{"d_model": 256, "batch_tokens": 65536, "seq_len": 256, "train_tokens": 428400000, "steps": 6537}
Below are experts of layer 3 (counted from 0) of a mixture-of-experts language model. Rows are named router (the router's row for the expert) and show model dimensions 0-255. Each number is 200 + 30 x the weight over its row's rms, rounded and kept within 0 to 999.
After each expert's rows: "comes after" lists some tokens at least twice as common just before its tokens as in all text; "raises" lists some tokens whose logits its average output raises strongly, later layers aside. This comes from a sample of Wikipedia text that the model never trained on. Tokens count by the router's weight.

# expert 37
router,179,178,174,294,202,178,191,207,256,203,164,194,143,199,194,239,191,218,164,218,234,238,215,192,191,180,188,163,119,194,226,190,193,149,165,171,188,203,202,206,197,240,269,216,242,174,172,205,233,161,218,203,122,208,208,218,223,178,142,204,202,209,200,192,249,165,182,194,241,180,185,232,176,245,213,180,187,201,233,224,194,224,197,200,216,249,197,203,159,154,225,194,260,253,208,204,226,203,203,239,187,195,213,230,184,220,192,217,256,233,212,213,240,201,209,216,229,223,225,186,176,159,202,242,266,241,173,129,214,232,200,181,155,225,206,232,200,172,175,188,226,187,205,119,179,178,203,185,210,182,199,214,105,212,194,191,167,205,157,217,228,173,231,168,236,175,149,199,220,157,195,218,209,208,189,220,200,153,179,222,201,196,175,195,192,171,173,212,220,266,179,222,183,167,244,200,196,208,239,237,222,221,211,189,230,216,216,162,183,194,248,234,200,257,224,209,161,215,230,280,190,229,206,234,185,172,220,219,206,259,156,176,200,154,244,176,218,244,217,162,203,204,222,209,162,219,213,239,185,206,241,207,268,211,180,141
comes after: "\n", " |\n", ")\n", "\"", ";\n", ")"
raises: ";\n", ");\n", "})\n"

# expert 20
router,192,165,271,259,200,157,204,204,223,226,208,206,209,192,184,193,191,235,251,209,205,141,226,180,203,209,161,205,206,183,207,204,192,156,194,146,193,213,184,239,153,194,199,176,203,135,193,211,233,248,210,183,238,213,159,152,197,228,196,234,247,217,174,207,214,142,238,227,223,169,200,226,223,208,271,172,272,181,260,146,166,147,186,241,211,140,236,198,250,199,229,223,205,256,224,202,223,220,213,201,161,211,206,269,208,194,159,207,158,171,250,193,173,191,221,183,215,180,200,193,208,194,259,185,242,190,149,137,181,168,200,220,209,177,159,169,214,182,177,180,168,199,194,169,198,203,237,205,210,207,189,147,195,215,212,264,216,190,168,174,129,215,242,176,214,240,151,194,194,191,144,192,216,170,243,215,184,209,165,200,194,181,172,214,191,211,216,182,199,166,198,165,234,243,188,181,240,209,215,238,156,211,209,230,222,198,194,231,232,191,180,226,166,200,211,160,177,188,165,248,127,200,213,170,206,205,197,196,212,206,233,170,174,241,242,237,144,131,186,225,239,220,229,205,136,234,185,231,193,216,230,217,214,191,149,148
comes after: " |", ";", "-", "|", " |\n\n", "0"
raises: ";", ")", " she"

# expert 123
router,128,196,182,189,161,236,205,199,182,154,116,203,153,164,128,244,184,226,206,146,262,188,244,227,263,173,186,202,170,189,245,149,236,174,191,136,178,231,226,185,176,214,211,199,167,197,173,247,201,229,233,226,173,224,196,207,207,162,179,176,232,220,205,150,210,248,231,197,229,177,208,154,180,211,173,216,186,202,224,179,178,248,231,201,224,266,214,150,219,233,162,177,211,183,172,214,218,199,232,170,152,158,217,168,168,209,201,232,231,211,199,226,174,154,249,228,156,216,235,220,199,178,186,214,225,244,227,181,191,121,186,245,163,172,210,200,108,229,168,221,210,174,198,201,193,192,214,207,224,229,210,237,182,179,188,188,187,205,157,179,202,166,212,243,225,232,185,184,182,209,238,192,228,166,229,195,197,167,178,231,261,198,224,194,220,166,224,200,236,223,170,195,178,214,219,237,246,208,233,176,164,228,179,177,175,176,238,189,221,191,188,254,165,242,172,226,190,235,211,172,156,192,213,241,243,197,176,219,210,243,221,161,202,221,203,216,249,194,257,256,154,185,191,205,147,243,196,227,178,171,225,189,190,229,179,174
comes after: " |\n", " of", " in", "\n\n", " He", " for"
raises: "″W", "elled", "″N", "elle", " Location", "illa"

# expert 66
router,171,201,190,195,256,222,206,237,202,238,270,190,277,214,205,174,197,228,241,200,204,197,190,167,137,229,234,243,182,195,134,207,220,146,153,219,200,225,229,189,213,189,171,187,200,224,185,184,174,290,175,187,219,244,237,207,142,205,149,221,196,167,206,205,191,219,263,169,179,252,217,210,204,172,217,196,191,186,149,199,193,220,208,137,176,196,159,183,225,249,178,220,168,217,197,214,238,218,234,215,164,198,189,182,213,207,197,237,195,256,183,154,185,179,161,210,182,148,201,196,214,262,237,191,226,174,212,192,194,200,188,209,183,155,138,159,201,222,199,184,240,184,245,168,156,183,210,167,185,221,193,192,182,105,194,173,165,190,260,168,182,208,196,185,108,163,180,187,256,206,180,210,188,174,162,214,150,182,199,188,209,212,206,179,194,220,188,193,197,181,216,240,179,200,238,201,224,229,185,222,191,208,189,188,224,155,144,211,191,204,156,215,202,164,231,196,184,172,232,157,197,250,217,202,193,197,201,159,219,170,255,190,165,173,248,166,218,132,253,218,243,146,188,165,216,210,168,236,184,250,168,250,222,184,208,202
comes after: " and", " a", " the", " of", " is", " are"
raises: "ation", "olph", "Species", "ating"

# expert 68
router,197,181,195,236,148,209,191,194,222,211,185,200,185,180,167,186,160,187,198,137,241,167,226,213,239,200,171,197,145,220,237,148,221,187,210,189,238,216,255,199,199,185,214,186,221,219,160,203,171,209,199,227,194,201,175,229,262,163,215,223,188,190,240,205,211,208,232,209,232,202,159,173,182,226,212,258,185,192,260,211,202,214,221,233,199,170,233,150,196,183,211,203,262,180,179,250,212,178,201,178,201,228,176,211,184,192,169,210,257,167,248,205,198,166,234,217,185,130,131,238,228,163,228,172,153,193,212,151,155,221,195,219,209,267,177,221,245,130,195,222,262,200,221,216,219,144,215,177,195,252,196,253,218,177,202,200,196,219,170,258,155,253,143,260,202,222,213,193,190,194,179,224,231,204,219,190,160,187,143,188,205,164,234,211,190,249,167,202,182,228,166,176,220,191,228,244,245,206,188,182,196,220,179,158,201,148,183,208,190,215,200,242,243,243,220,218,205,202,178,265,178,196,210,174,164,175,167,167,225,240,220,167,235,237,248,172,150,196,184,174,188,231,145,221,166,238,228,210,192,155,199,147,238,230,214,147
comes after: "\n", " |\n", ")\n", ".\n", "3", "4"
raises: "==\n", " ==\n", "|---|---|---|---|---|\n", "==\n\n", "}\n", "|---|---|---|---|---|---|\n"

# expert 82
router,249,161,207,190,104,176,198,187,208,192,166,241,203,140,182,173,215,213,202,223,185,197,208,233,202,180,178,191,188,152,243,147,199,175,239,113,177,221,227,188,171,257,205,168,196,166,176,184,227,202,207,208,207,149,222,188,262,183,208,217,211,226,178,181,215,155,203,204,135,202,243,194,174,199,205,183,180,218,216,175,196,173,189,249,168,171,210,229,236,219,224,186,160,204,218,190,199,198,207,214,167,196,184,199,196,169,188,193,136,210,192,218,198,199,183,216,204,248,256,196,170,155,250,119,212,229,168,191,149,194,164,187,239,156,197,213,175,177,186,125,221,177,179,240,213,187,235,172,197,252,188,171,255,222,181,167,226,170,168,186,208,227,255,178,159,208,201,165,154,230,207,178,213,267,167,156,130,192,207,188,215,186,162,219,184,220,182,156,190,218,186,170,187,227,198,220,276,178,222,222,181,167,212,201,244,177,201,211,171,153,229,219,137,173,208,222,251,208,177,174,159,208,213,197,227,236,207,215,217,241,200,201,200,213,235,225,153,137,236,199,186,219,224,189,134,251,238,190,159,191,197,146,169,208,199,159
comes after: " |\n", "1", "0", "2", "3", " in"
raises: "{", "ür", " Animalia", " |\n\n", ";\n", "ope"

# expert 109
router,200,167,236,194,179,254,189,192,232,181,187,220,179,128,168,227,196,188,199,163,233,144,199,197,252,217,195,207,263,228,207,191,178,131,166,214,184,266,225,242,192,202,166,190,175,233,213,240,195,163,162,211,190,191,201,205,255,184,186,127,204,236,202,100,209,229,221,224,222,235,245,205,237,199,197,243,128,149,219,229,183,176,193,138,214,181,194,170,202,198,190,168,230,139,228,170,182,175,239,137,224,237,215,207,246,212,172,200,175,175,206,208,192,117,246,209,241,207,200,162,158,194,164,202,174,192,241,232,221,154,205,203,196,217,236,187,186,166,178,234,197,178,230,229,202,171,186,217,201,221,197,199,215,178,178,165,170,204,187,192,196,156,181,212,236,194,191,229,143,191,216,207,190,178,228,215,190,145,146,168,198,186,232,177,190,237,190,213,243,186,216,228,220,214,192,239,193,217,184,194,191,169,213,191,188,210,213,163,217,179,231,205,206,220,211,245,207,236,176,137,221,235,215,274,217,192,189,222,183,286,201,228,205,167,154,220,199,211,177,146,199,183,171,227,162,173,196,201,152,128,213,199,247,245,168,173
comes after: " of", " in", " at", " to", " by", " for"
raises: "|---|---|\n", "|---|---|---|\n", " Albums", "″W", "ises"

# expert 58
router,251,197,167,192,138,155,242,183,181,182,189,188,200,158,212,163,236,163,244,248,185,208,166,241,179,206,185,168,229,186,216,221,222,236,225,137,185,227,241,174,198,251,207,158,183,160,223,185,188,205,153,186,203,154,187,154,218,248,174,216,185,193,193,215,245,188,171,221,164,208,202,218,176,185,187,201,180,234,226,209,197,159,185,227,265,169,230,219,163,232,206,210,167,135,205,229,220,167,223,236,166,156,200,207,246,183,210,184,163,191,220,238,232,185,183,194,238,189,244,222,176,187,215,167,233,188,193,220,228,196,186,226,208,222,225,236,146,154,207,159,170,241,181,215,198,250,178,198,182,222,140,215,218,244,199,232,220,227,168,210,198,177,280,191,162,211,181,156,188,242,168,232,225,221,140,153,195,233,219,191,241,205,210,194,218,199,192,174,186,228,172,217,195,244,181,224,238,150,230,228,206,173,224,195,297,194,168,142,192,151,200,192,162,169,165,180,182,205,201,200,151,154,211,220,203,239,277,242,236,215,184,241,189,218,217,238,207,132,196,196,149,246,204,168,180,235,217,175,224,180,180,166,186,209,260,204
comes after: " ", " the", "–", "th", " football", " State"
raises: "ories", "ão", "ive", "ative", "ors", "ory"